Experts of a small language model: 4 picks a token, a variant of Muon for the experts.
Below are experts of layer 7 (counted from 0) of a mixture-of-experts language model. Rows are named router (the router's row for the expert), gate (a neuron's input weights, with its number), up (a neuron's input weights, with its number), down (a neuron's output weights, with its number) and show model dimensions 0-191. Each number is 200 + 40 x the weight over its row's rms, rounded and kept within 0 to 999.
Before each expert's rows: a language model's description of what the expert responds to; "mostly gets" lists some tokens that are sent to it at least half of the time. This comes from a sample of Wikipedia text that the model never trained on.

# expert 53
Description: Acronym capital letters. Capital letters and digits inside all-caps acronyms and codes, such as ITTF, DVB, LGBTQ, HKBU, DHMN7B.
mostly gets: "AS", "RA", "CA", "MA", "SA", "AT"
router,234,254,233,166,138,223,155,194,217,166,173,185,248,150,242,179,198,164,278,199,146,169,206,187,268,242,140,182,237,220,235,139,239,138,233,168,234,204,230,160,213,246,189,291,105,270,211,194,220,151,151,140,217,199,202,255,238,178,220,157,163,125,214,143,183,201,207,227,220,257,107,257,241,173,216,177,209,214,213,180,146,163,226,230,195,225,193,213,194,153,198,154,281,156,215,269,213,197,205,167,248,160,275,175,198,221,233,186,199,134,193,159,203,245,179,165,273,277,258,183,174,213,263,232,177,259,239,222,189,275,266,112,259,258,157,204,215,181,187,176,236,193,251,246,182,191,219,221,186,179,164,176,163,138,222,148,214,211,150,222,162,188,175,232,243,162,133,220,154,235,166,193,199,194,304,231,223,211,223,186,158,213,245,189,196,221,266,270,206,206,214,281
gate0,302,193,215,193,213,145,225,181,166,206,146,212,240,106,248,207,230,243,149,138,224,161,208,209,182,242,221,197,153,198,221,189,204,166,209,299,267,220,177,203,214,275,162,238,135,203,172,153,195,161,228,201,197,155,167,205,132,182,165,190,255,166,181,245,229,187,247,246,206,267,193,233,217,213,228,197,182,265,238,183,183,180,167,185,241,207,217,217,150,162,194,214,265,211,162,193,192,158,256,167,296,256,264,245,220,159,287,132,209,200,222,207,212,186,231,155,201,232,276,170,199,228,277,198,174,128,183,183,155,193,173,149,219,152,216,195,222,152,256,127,228,163,119,230,155,247,195,263,169,227,196,172,224,223,236,175,200,219,91,209,210,219,219,167,228,226,266,155,190,287,133,224,172,128,230,252,225,157,160,186,240,170,247,154,186,238,138,241,218,138,199,233
up0,245,184,207,231,235,236,211,222,202,147,213,208,152,176,183,219,298,179,240,185,207,238,249,234,188,252,218,167,206,147,169,237,185,217,173,179,188,197,174,166,126,126,212,148,217,174,192,235,245,167,180,174,234,139,161,260,274,112,195,177,192,217,206,234,156,207,185,153,222,183,306,248,150,159,225,150,188,173,166,166,170,217,118,314,151,178,205,106,161,275,220,261,241,204,212,199,162,188,193,215,238,175,192,162,171,214,264,190,190,151,160,215,207,175,154,236,214,256,203,237,198,163,168,133,241,206,253,178,187,153,252,258,185,196,193,177,204,296,237,311,184,216,248,158,195,181,160,191,190,254,284,264,194,179,226,161,219,210,201,148,167,189,187,247,218,224,195,251,258,219,149,158,177,203,159,176,148,250,157,201,199,276,206,237,213,263,266,202,164,204,195,115
down0,203,187,251,206,224,198,197,209,190,195,236,192,161,209,285,229,221,207,288,288,235,209,199,251,208,251,197,221,188,184,173,224,190,137,169,124,217,213,155,184,191,182,178,188,246,242,220,200,182,242,196,100,227,236,33,197,176,260,124,222,143,228,140,195,198,184,178,275,234,211,240,212,209,220,249,162,134,270,220,149,238,210,176,243,124,247,169,177,136,266,217,198,180,187,231,129,125,185,144,216,185,217,186,246,188,228,175,182,156,250,176,224,182,176,229,174,241,184,203,229,214,156,166,273,172,196,232,149,133,251,238,175,202,170,206,181,207,266,172,242,161,253,220,246,208,178,177,115,152,189,185,242,125,211,167,223,196,189,121,182,282,158,196,254,213,174,227,270,240,158,238,173,145,160,227,168,253,190,242,172,238,190,174,185,228,184,259,164,205,197,228,174

# expert 30
Description: Inner pieces of ordinary words. Middle fragments of common English and foreign words split into pieces, such as merch-and-ise, te-lev-ised, symp-at-hetic.
mostly gets: "mosp", "omin", "pect", "ictor", "ingu", "agu"
router,179,149,219,183,226,224,228,184,180,274,138,145,163,192,188,233,295,166,205,170,151,156,195,264,213,220,226,206,231,199,265,198,175,204,188,208,230,208,162,117,203,192,207,300,156,237,228,243,238,229,180,143,203,197,267,239,131,129,235,262,149,128,173,196,227,208,136,249,183,241,201,154,216,183,240,206,232,194,185,262,210,163,170,245,250,228,226,167,252,182,241,127,186,87,205,209,157,239,204,188,204,232,210,252,194,178,147,226,169,235,195,150,244,268,152,193,252,215,211,204,199,213,254,180,292,185,264,198,101,308,181,185,230,159,248,224,275,171,213,202,243,183,147,182,211,241,232,234,209,147,167,178,237,204,199,169,225,279,175,281,197,131,172,191,255,155,217,185,176,234,234,274,214,184,201,226,219,158,210,232,241,226,216,251,182,231,240,257,167,204,202,242
gate0,175,213,156,194,308,238,180,136,187,77,163,154,163,215,199,134,128,255,199,154,199,212,193,217,211,212,187,175,239,174,244,193,216,174,158,196,234,134,281,193,223,168,258,278,194,126,168,235,273,236,156,217,284,186,269,152,131,125,162,229,205,167,219,232,297,240,153,270,212,263,181,162,198,166,238,177,214,157,165,153,230,194,222,169,203,260,231,156,198,196,192,248,175,242,236,224,149,194,188,228,228,138,242,171,194,214,223,207,214,218,244,237,252,185,215,206,179,192,234,194,250,126,151,176,249,218,177,208,141,252,231,171,220,149,162,280,170,243,165,200,230,144,215,231,129,251,199,224,242,166,247,132,217,257,316,203,244,207,168,150,191,242,216,210,192,221,182,196,135,185,237,216,208,192,246,227,198,167,194,254,235,180,184,182,157,168,166,193,190,191,208,199
up0,236,257,175,158,251,208,149,192,238,201,201,303,214,101,168,146,223,204,206,237,158,233,181,205,240,191,216,216,266,282,143,152,211,175,161,183,144,291,256,162,209,199,166,251,197,233,217,211,200,217,133,193,258,225,206,221,217,169,219,208,213,230,232,98,168,207,200,205,192,202,241,186,246,180,106,229,173,171,196,198,165,209,215,118,164,131,221,197,203,232,200,130,191,195,211,128,231,167,245,227,185,223,171,233,223,190,198,208,253,204,169,219,189,193,193,156,178,255,268,197,207,161,202,230,203,224,222,196,124,229,137,291,219,127,106,189,225,281,183,254,195,194,162,225,243,211,248,186,193,231,145,251,197,278,186,206,202,176,200,173,124,254,190,258,152,208,237,144,237,229,215,235,233,213,136,132,246,222,212,210,119,184,211,166,284,203,171,220,212,92,189,196
down0,162,177,229,210,192,76,191,165,183,170,229,194,225,146,206,131,202,232,215,249,263,224,168,189,256,212,183,197,187,166,224,176,243,120,164,106,194,185,129,189,176,231,190,198,206,213,281,179,182,199,150,209,196,189,321,149,267,167,164,166,162,222,198,165,239,156,255,266,232,133,153,155,180,122,210,229,175,136,177,187,157,155,153,245,211,121,215,199,171,219,186,115,147,233,175,238,213,243,225,131,156,232,215,169,199,213,218,209,288,183,183,169,185,247,208,168,183,170,231,241,223,174,215,160,212,147,251,187,222,207,174,191,240,155,198,158,205,222,264,266,206,75,223,159,135,172,239,242,217,237,209,236,240,192,294,190,219,210,209,245,164,230,165,221,165,200,142,157,167,278,211,195,188,227,139,200,158,213,256,198,141,236,253,192,238,193,222,169,211,170,185,195

# expert 7
Description: Mid-word name fragments. Single letters and short pieces inside words and proper names, often place names, such as Val-u-able, mort-g-age, At-l-anta, I-stan-bul.
mostly gets: " Places", "enh", "ancell", "esp", "ipp", "ienc"
router,108,249,140,204,261,159,213,146,141,208,165,135,216,184,216,156,206,189,191,186,233,218,174,207,174,155,175,242,194,210,292,164,150,142,175,168,174,113,273,183,231,193,115,294,275,220,147,225,185,174,189,221,180,231,231,168,187,197,248,266,174,183,214,198,216,204,189,154,224,139,201,199,218,182,239,195,189,203,261,225,154,251,221,229,201,238,230,238,220,102,131,198,266,113,207,284,215,183,173,235,244,258,180,198,202,211,272,210,172,166,186,158,197,242,147,252,236,202,200,173,252,209,251,197,256,166,194,202,195,177,176,204,220,181,213,208,222,185,208,192,173,240,188,274,198,169,223,238,242,192,189,161,243,171,206,183,114,198,142,282,174,157,150,159,298,239,180,237,128,267,205,232,256,205,231,229,224,236,142,222,240,192,216,267,212,234,226,184,202,146,237,292
gate0,209,197,157,251,269,154,210,208,237,187,166,219,248,238,208,225,177,185,220,193,290,200,183,173,166,191,202,285,204,197,152,231,191,160,169,239,178,170,270,218,225,227,192,180,171,251,199,231,197,152,139,274,180,230,206,170,174,176,240,193,170,188,165,168,146,173,166,157,265,212,198,153,147,122,206,253,207,290,302,212,204,193,197,227,253,226,207,174,214,208,180,224,212,175,222,200,214,158,86,189,176,201,186,245,249,247,267,245,195,235,198,196,204,137,242,276,266,195,243,229,198,240,197,225,166,212,228,257,225,90,229,226,253,267,236,203,199,190,182,167,150,174,235,169,226,169,170,158,173,118,143,274,139,176,182,186,125,178,128,197,202,263,132,173,318,193,297,198,159,200,193,208,192,216,210,182,160,168,224,246,205,240,215,188,184,276,218,228,132,190,193,218
up0,172,226,182,239,135,171,119,172,281,188,142,209,263,220,140,219,196,146,246,190,170,199,224,245,255,188,138,157,180,224,212,209,159,163,200,226,181,240,230,120,162,207,243,195,211,149,98,268,213,213,154,176,205,169,239,211,185,206,205,186,215,129,221,154,249,218,279,204,186,266,182,198,180,180,205,224,254,241,209,189,194,140,238,222,196,181,161,205,164,290,215,150,202,236,194,202,246,183,223,118,190,147,195,293,238,178,150,204,165,220,227,205,189,207,177,130,259,203,202,152,207,150,165,170,207,215,255,224,127,221,145,169,146,184,241,160,237,246,264,190,238,188,121,143,165,225,178,265,252,184,127,188,107,219,164,180,192,224,263,220,222,222,172,189,199,202,286,202,208,215,259,196,157,249,181,148,167,166,174,167,133,191,198,217,182,248,184,194,250,315,179,142
down0,189,229,176,110,168,268,198,201,219,225,202,205,179,191,171,223,190,195,221,202,234,211,165,260,232,241,215,202,217,227,152,198,175,151,181,254,207,198,178,171,238,200,250,224,139,188,182,248,188,132,240,196,196,244,193,257,114,181,216,269,203,221,207,163,195,170,182,205,126,150,96,173,235,261,184,158,199,210,228,146,228,190,216,194,237,178,178,208,225,172,239,111,179,216,303,172,108,191,242,169,200,182,149,152,212,127,184,195,208,178,277,215,191,214,242,162,269,283,176,129,158,227,158,220,170,146,167,183,210,255,130,136,239,201,267,178,220,180,139,210,157,219,146,204,180,190,208,179,166,178,222,153,243,202,235,217,189,226,207,247,182,209,172,155,241,113,204,170,255,200,210,201,167,121,232,164,186,150,169,158,191,262,194,254,161,171,167,121,149,225,182,52

# expert 14
Description: Time and role nouns. Nouns after a, the or an ordinal, mostly time spans and roles, such as years, season, months, footballer, role.
mostly gets: " months", " footballer", " weeks", " years", " minutes", " days"
router,237,249,221,182,185,241,191,234,186,208,189,180,298,195,222,157,207,166,173,155,116,194,161,183,278,178,186,194,254,210,215,176,150,181,252,174,224,220,245,136,168,183,201,224,180,232,174,255,160,205,195,205,195,229,260,221,209,199,313,230,238,161,174,89,179,188,227,218,171,152,199,231,222,157,224,222,188,172,216,217,212,217,194,163,220,178,207,204,208,68,190,201,230,166,236,191,173,232,207,205,245,162,191,113,166,178,222,182,114,215,164,208,193,260,116,264,266,250,221,184,189,167,199,164,237,271,229,261,220,151,172,180,211,266,173,103,151,222,155,169,210,251,174,222,172,216,150,232,231,120,142,199,199,203,181,225,276,207,145,264,223,154,154,243,218,202,216,230,155,204,191,234,236,220,201,265,270,191,178,231,156,196,284,238,237,273,203,242,159,214,263,274
gate1,138,217,317,237,172,228,243,227,241,217,214,225,230,247,217,177,178,189,203,229,245,203,189,230,253,204,179,195,197,162,210,102,205,175,198,173,262,173,192,165,196,173,262,282,192,239,172,226,172,231,194,227,240,208,259,311,208,193,94,179,220,166,228,86,235,207,208,130,208,164,223,303,234,129,175,216,166,210,238,230,151,255,176,154,204,171,178,154,153,147,142,222,232,189,235,158,212,230,180,167,158,179,172,168,156,221,190,176,147,187,153,214,213,252,174,240,157,264,264,206,204,179,226,300,173,258,119,217,251,156,142,206,151,219,231,189,202,236,261,168,125,229,132,191,246,216,187,212,226,221,260,177,218,210,170,212,206,185,144,229,273,202,198,175,199,227,251,192,191,229,157,164,262,144,230,229,198,221,233,163,219,231,182,175,196,163,182,208,277,249,258,216
up1,227,221,226,171,207,204,258,190,169,200,228,227,281,224,182,143,182,205,274,111,189,142,204,195,180,199,229,221,191,217,170,183,148,187,240,136,223,235,237,186,256,203,253,241,234,249,222,188,249,239,252,287,175,203,238,207,174,161,231,172,200,226,121,136,152,217,112,160,244,207,247,209,162,214,167,174,220,257,165,208,261,209,204,166,207,256,242,254,239,139,153,190,135,164,262,148,202,189,190,170,188,210,148,168,133,254,226,253,223,162,179,172,214,155,192,133,192,217,194,154,219,93,265,221,199,208,154,200,286,169,160,201,232,194,168,203,227,128,120,211,138,220,252,217,171,220,192,161,207,230,285,224,122,189,218,227,195,169,168,141,219,131,233,212,251,212,223,118,189,182,196,232,187,274,188,183,168,228,176,268,193,158,219,144,133,277,163,146,222,214,208,185
down1,185,185,241,267,185,155,284,218,174,220,202,215,226,213,260,263,133,195,195,172,210,199,185,217,173,184,176,130,170,142,275,209,173,189,227,196,204,212,198,197,180,195,216,254,183,251,279,165,198,199,220,178,227,212,170,165,276,249,248,148,116,120,284,229,214,231,206,275,197,259,198,157,162,225,177,213,202,219,199,223,180,178,209,188,176,179,225,197,218,211,152,258,252,184,169,220,179,238,232,253,165,234,232,248,110,196,181,200,260,153,201,235,244,254,216,155,170,206,136,170,293,283,194,230,249,221,187,194,219,160,164,186,174,123,230,225,185,192,206,198,167,129,208,240,223,196,212,154,206,254,252,172,186,187,147,190,211,171,215,215,229,260,240,173,168,178,225,251,184,235,169,264,261,174,142,216,180,172,322,312,190,271,185,181,178,127,97,232,182,158,229,158

# expert 5
Description: Letter n fragments. Mid-word pieces, especially n and in, within names and contractions like wasn't, Teubner, Unnamed; also table pipes and he/It pronouns.
mostly gets: "n", " life==", "-n", " H;", " \"N", "==N"
router,113,200,174,176,187,226,217,169,228,225,191,140,216,176,204,228,281,128,173,121,193,225,228,212,242,240,193,234,161,223,264,174,169,148,232,183,178,120,268,207,143,183,163,260,189,257,200,327,151,191,196,142,192,244,234,230,234,160,201,238,139,177,283,142,254,180,179,185,254,173,196,218,252,215,251,242,220,245,280,256,221,202,231,221,193,195,212,172,158,127,207,222,198,158,166,188,193,193,189,255,269,237,180,160,168,162,270,219,164,215,239,191,225,201,243,160,191,220,152,205,245,244,154,140,209,170,266,238,194,210,200,204,282,223,179,163,196,274,113,205,230,191,168,184,226,175,172,253,240,219,208,179,233,187,165,217,281,172,193,189,234,166,207,274,180,167,203,179,155,128,264,247,238,182,92,226,218,140,211,166,194,213,207,253,166,173,227,236,224,244,177,262
gate0,246,172,222,150,171,111,240,162,168,225,228,233,162,147,196,162,230,147,218,180,198,241,216,167,261,224,210,143,232,260,228,245,176,239,199,183,129,170,190,235,228,199,215,221,177,288,252,202,197,153,193,153,207,149,142,231,185,144,191,239,204,185,227,184,225,170,264,193,183,190,181,230,147,250,220,203,173,146,243,191,198,231,158,144,146,139,228,158,228,178,140,164,166,258,213,233,135,166,270,209,271,267,195,212,167,177,174,183,218,230,286,162,217,189,171,140,172,270,253,193,188,223,208,195,147,122,238,297,154,168,202,164,280,246,190,162,207,221,167,214,193,239,162,182,204,186,264,174,237,261,221,151,301,204,172,193,291,216,215,169,255,125,233,179,235,144,173,176,191,152,167,226,255,205,129,208,188,130,210,143,284,174,198,165,181,198,214,205,124,197,213,218
up0,181,207,234,181,192,202,185,205,231,202,181,226,166,223,163,188,204,159,202,165,97,270,245,215,197,234,148,212,238,232,127,219,201,204,164,218,252,220,250,129,211,268,217,152,173,181,145,136,146,165,177,190,189,141,211,283,187,268,229,227,202,186,212,191,279,213,186,261,145,254,182,151,219,239,224,244,247,164,171,192,203,177,216,200,186,216,231,265,154,149,201,189,285,139,161,244,171,167,227,176,162,225,236,245,188,198,276,215,207,220,269,174,271,169,162,125,241,294,161,210,171,208,280,168,104,192,206,297,154,218,210,221,208,219,172,182,245,185,212,174,163,188,233,247,141,324,193,237,163,180,149,183,178,167,257,216,214,189,215,221,124,208,162,195,254,207,227,102,235,179,192,163,194,158,179,164,175,197,211,159,215,197,178,175,207,239,272,217,205,246,131,161
down0,206,220,181,302,281,176,258,198,181,179,250,280,179,210,235,133,249,251,280,275,192,174,145,168,125,194,176,181,241,212,191,125,170,180,225,193,280,205,181,138,212,221,262,168,115,266,191,136,184,156,161,213,215,180,219,200,208,238,210,104,262,210,201,219,156,199,211,185,198,187,206,160,199,226,124,146,132,205,193,209,202,206,193,220,145,144,245,241,141,212,103,175,222,181,215,237,249,138,244,209,171,139,205,189,151,232,158,180,273,275,223,165,189,188,162,170,153,229,229,218,188,206,185,176,162,159,252,193,278,229,219,167,178,171,164,165,206,128,220,212,226,186,186,167,181,268,185,246,221,223,235,152,204,234,231,197,262,197,177,173,204,119,223,217,193,196,183,232,181,296,130,169,182,233,126,244,215,189,131,201,214,267,172,199,182,181,231,207,260,168,184,174

# expert 2
Description: Past participles. Past participles and -ed endings after is, was or been, often before by, such as built, designed, Preceded by.
mostly gets: " Succeeded", " built", " Preceded", " designed", " operated", " Founded:"
router,239,199,139,212,181,200,213,197,145,202,240,198,257,202,199,266,196,167,176,108,182,239,183,271,263,186,202,221,99,192,239,228,123,197,222,110,167,172,207,178,228,164,191,242,174,259,225,147,140,198,175,197,246,226,220,262,142,148,256,261,206,175,187,165,202,201,117,176,178,186,210,210,255,126,254,236,218,146,252,252,207,247,232,214,168,229,277,190,248,198,258,148,195,211,218,145,221,161,166,168,279,186,202,120,137,250,229,198,167,140,143,188,231,255,126,161,213,183,233,216,161,165,239,184,209,204,223,179,186,188,205,171,288,270,179,140,156,172,157,153,245,212,142,234,186,234,187,169,254,139,197,170,144,187,215,180,204,215,178,212,171,224,149,153,267,181,208,177,143,194,209,181,172,206,177,218,160,260,190,157,155,283,218,169,234,238,277,232,182,192,250,255
gate0,200,239,232,200,165,157,206,145,142,201,252,218,244,261,226,184,132,137,99,242,164,198,210,243,160,228,250,310,275,198,112,124,148,247,201,232,245,193,155,211,177,226,190,283,264,166,219,216,185,205,188,213,212,193,199,267,211,217,209,182,189,165,167,206,234,168,157,233,191,199,149,196,165,139,209,274,230,166,138,171,270,197,204,155,142,217,208,139,128,156,281,207,302,234,171,205,150,228,184,185,166,274,235,183,198,201,220,167,180,253,205,183,169,179,176,185,194,189,135,189,185,215,271,271,212,162,278,217,148,161,210,174,235,162,214,163,176,216,235,225,235,185,267,219,222,189,184,199,232,238,130,241,258,227,111,179,239,210,109,197,172,222,152,222,175,185,158,214,239,136,150,180,202,176,225,208,168,169,155,196,170,252,153,159,188,154,145,166,187,194,213,202
up0,150,148,254,226,180,207,202,155,204,278,193,166,250,204,150,196,193,151,127,188,149,175,191,164,248,115,91,158,187,242,185,169,247,181,250,225,240,175,234,188,233,207,200,159,180,229,159,260,250,258,174,219,188,263,175,181,172,242,166,211,191,194,289,203,212,156,166,159,208,225,266,192,155,128,251,228,164,279,217,167,164,212,137,199,234,234,158,211,192,237,238,251,184,194,171,155,180,289,125,131,228,201,240,137,246,254,151,175,190,138,147,162,165,211,241,205,194,230,262,175,214,195,228,172,161,240,233,176,127,192,218,196,165,167,186,217,218,229,201,287,163,162,214,194,246,246,257,245,139,209,181,196,249,102,144,213,191,157,205,271,217,208,165,190,251,227,200,215,228,196,219,185,274,211,176,208,201,168,272,261,199,215,191,215,239,174,172,174,162,232,103,248
down0,171,158,231,168,268,229,179,192,191,188,209,163,236,204,207,250,216,227,278,194,222,143,147,164,256,92,192,160,183,163,243,217,271,189,194,124,192,177,212,179,199,171,239,220,175,220,226,182,247,276,156,142,176,212,287,175,211,178,221,186,240,135,233,256,198,160,177,124,216,185,244,195,191,201,155,130,221,256,254,230,184,232,225,244,222,211,195,239,166,213,189,163,108,197,260,217,163,254,163,228,155,201,245,218,198,242,197,167,176,208,201,201,163,162,218,230,198,221,221,159,184,225,138,219,211,135,271,257,218,155,186,209,222,241,132,217,201,233,236,205,177,218,223,188,305,278,253,203,123,343,227,208,177,217,207,180,209,174,282,199,225,204,218,241,118,180,264,163,158,196,191,145,155,164,144,212,195,242,209,241,232,162,239,267,163,216,139,189,161,260,237,177

# expert 45
Description: Table column separators. Pipe separators and header cells in Wikipedia tables, especially election and sports tables, at ends of rows: |, ±%, |---|---|.
mostly gets: " ±%", "|---|---|---|", " Kingdom:", "|---|---|---|---", " L;", " also=="
router,218,278,216,135,226,195,199,179,135,165,130,119,254,213,242,150,240,170,141,143,181,163,246,213,244,221,171,239,151,169,176,150,206,215,206,189,124,147,151,149,209,150,155,225,219,251,219,245,256,182,124,168,108,243,257,124,206,119,280,218,227,165,192,164,130,233,176,229,203,207,181,184,286,144,234,194,253,194,190,266,247,204,189,226,180,199,248,194,152,216,137,198,189,105,200,146,234,203,162,202,241,268,213,136,186,161,227,242,235,194,208,154,245,245,165,182,190,187,201,149,204,279,211,232,202,209,233,266,203,215,226,213,266,209,240,165,253,174,186,158,214,179,244,223,221,214,248,247,222,210,244,184,243,201,144,133,249,203,135,188,215,154,145,207,221,213,136,184,194,181,274,195,188,177,198,249,190,178,162,202,238,241,258,185,225,220,241,189,198,233,219,294
gate0,247,227,211,160,174,241,178,198,212,173,232,227,173,235,168,162,256,199,204,112,225,178,238,183,235,191,211,235,197,190,234,198,245,249,180,147,145,240,221,257,185,204,225,260,183,152,262,240,202,219,162,200,189,190,169,174,206,122,188,240,197,216,206,138,225,179,170,214,200,251,148,233,269,89,252,123,252,201,206,225,208,211,186,251,161,182,210,231,194,181,205,234,213,161,158,166,180,247,141,221,185,242,170,148,196,204,174,154,188,230,120,134,194,239,206,244,159,262,204,205,182,260,236,198,194,190,211,246,177,184,195,253,206,188,218,184,236,332,131,202,144,158,250,265,247,153,184,170,226,189,172,226,211,221,234,170,205,220,154,197,145,191,240,218,232,259,174,182,121,169,246,167,270,120,163,146,190,220,169,277,289,128,239,108,138,266,254,139,176,159,193,237
up0,149,143,191,187,164,200,202,177,248,179,143,167,160,200,227,189,208,198,165,193,194,145,161,245,260,147,232,225,197,185,229,152,229,175,188,189,171,203,247,177,171,226,197,217,206,214,186,149,229,274,229,129,198,214,272,139,134,180,164,215,212,202,227,172,156,234,213,273,160,168,213,185,254,244,197,172,162,222,226,186,242,180,208,141,278,211,177,251,206,169,228,226,152,176,199,150,214,166,183,257,134,228,204,224,216,238,162,127,189,132,212,190,224,178,294,268,218,221,284,233,246,236,253,249,235,197,197,188,200,209,197,217,116,182,258,223,185,246,163,204,190,181,138,234,169,226,194,157,230,200,247,136,153,181,183,191,270,218,242,234,164,59,218,272,235,139,237,221,205,218,231,196,145,231,251,193,186,325,274,278,179,112,228,181,267,189,188,151,215,154,203,183
down0,223,166,271,198,178,229,119,219,194,239,223,245,229,171,225,178,155,208,264,216,183,228,246,202,157,246,198,156,275,180,186,179,148,220,231,201,204,198,167,255,250,206,202,144,257,95,241,211,221,243,185,271,193,209,180,197,176,139,192,177,136,138,118,182,149,180,173,237,81,183,188,224,189,172,234,154,234,231,200,181,232,194,201,262,245,114,223,121,230,237,172,153,145,124,157,145,234,266,162,234,216,211,224,204,227,204,194,187,232,175,226,231,206,236,233,270,184,179,205,209,226,175,279,220,164,223,218,190,161,173,224,202,188,187,128,210,202,230,111,127,146,184,177,169,189,218,233,166,211,295,195,259,148,174,204,285,236,227,206,212,234,140,150,251,183,223,273,168,201,174,263,209,187,219,173,256,171,253,160,212,245,200,175,192,183,243,169,256,187,121,191,262

# expert 12
Description: Infobox field labels. Field names in infobox and list entries, often before a colon, such as Operator:, Personal information, Scientific classification, Binomial, Population.
mostly gets: "Personal", " Binomial", "Scientific", " Animalia", "Population", " Arthropoda"
router,162,216,232,176,124,160,171,128,196,234,183,200,281,170,212,189,181,170,224,141,239,187,140,186,234,195,202,241,176,147,248,122,224,225,205,187,216,222,209,171,224,144,218,240,180,219,160,261,162,225,162,165,149,189,326,187,198,225,219,236,146,225,205,166,194,201,192,226,203,209,212,203,283,232,223,163,223,240,162,246,207,286,207,230,205,207,289,209,171,132,200,144,244,198,226,182,177,162,239,168,238,199,172,220,176,207,197,144,175,156,137,212,208,183,186,200,241,224,235,171,168,195,185,172,244,245,254,172,205,299,257,191,293,215,274,168,249,191,220,233,232,231,283,171,176,156,195,165,219,108,178,194,213,132,201,233,167,217,146,258,226,254,218,184,175,160,200,229,261,187,217,196,281,197,206,260,234,247,230,128,174,236,226,166,244,287,242,181,113,215,228,298
gate0,190,206,269,148,147,232,133,141,173,192,242,242,239,210,225,139,177,183,151,63,204,267,258,223,235,185,176,296,197,178,210,176,161,268,128,256,234,200,148,163,150,140,202,189,188,310,205,238,164,188,214,171,185,125,201,153,177,181,242,213,227,190,178,185,222,267,232,212,186,202,215,179,213,145,129,223,177,279,172,170,170,174,206,274,203,169,253,194,123,242,216,189,192,237,211,180,169,146,227,140,180,200,242,251,168,223,211,144,208,237,161,213,238,210,143,226,215,187,233,199,202,224,206,232,235,213,103,225,242,214,210,237,220,205,201,195,148,238,182,211,194,205,174,143,189,128,175,125,197,136,185,206,238,232,229,273,213,220,222,249,248,242,165,193,274,162,236,221,206,145,155,152,209,173,207,236,189,267,193,170,184,191,238,150,256,140,286,196,236,153,148,181
up0,188,198,213,197,215,130,180,189,163,143,180,163,197,198,175,229,214,150,152,199,196,230,207,244,153,146,233,330,189,268,326,244,195,206,166,165,243,210,215,180,183,240,188,163,195,177,161,247,211,191,163,273,163,205,286,227,141,137,144,198,263,205,216,233,201,177,127,262,200,138,150,161,212,171,192,208,224,247,168,223,104,214,109,219,244,254,177,183,192,238,195,198,238,198,141,183,196,177,229,230,208,297,176,204,251,211,203,219,227,205,224,223,146,193,133,135,234,151,262,201,166,170,219,152,276,232,214,153,111,203,196,178,163,161,183,214,203,249,252,114,238,188,215,169,258,270,192,194,194,204,181,135,223,226,215,214,152,240,203,245,199,166,155,176,221,133,193,232,160,160,226,153,238,161,224,133,269,181,252,232,209,227,230,220,180,168,163,176,262,187,188,188
down0,218,173,208,178,220,263,157,225,113,177,242,161,150,252,171,186,281,167,167,220,174,228,194,225,244,167,190,171,213,211,133,202,142,144,226,190,199,289,206,136,191,181,192,196,189,188,241,288,175,225,248,199,226,234,175,207,218,157,192,251,207,142,177,243,290,227,149,125,156,129,162,176,129,178,166,232,200,166,227,185,217,129,243,130,279,240,116,199,188,255,210,199,212,187,198,169,204,230,215,221,216,183,200,138,203,204,226,220,199,183,246,188,159,219,190,223,206,120,138,170,156,282,250,189,145,213,204,203,180,166,222,204,170,166,137,174,145,209,257,184,223,165,251,252,161,250,205,179,176,179,251,156,231,272,205,189,99,213,190,258,205,184,187,166,228,226,177,224,189,238,220,295,91,191,221,185,211,215,198,260,128,185,176,224,211,261,141,227,173,243,288,215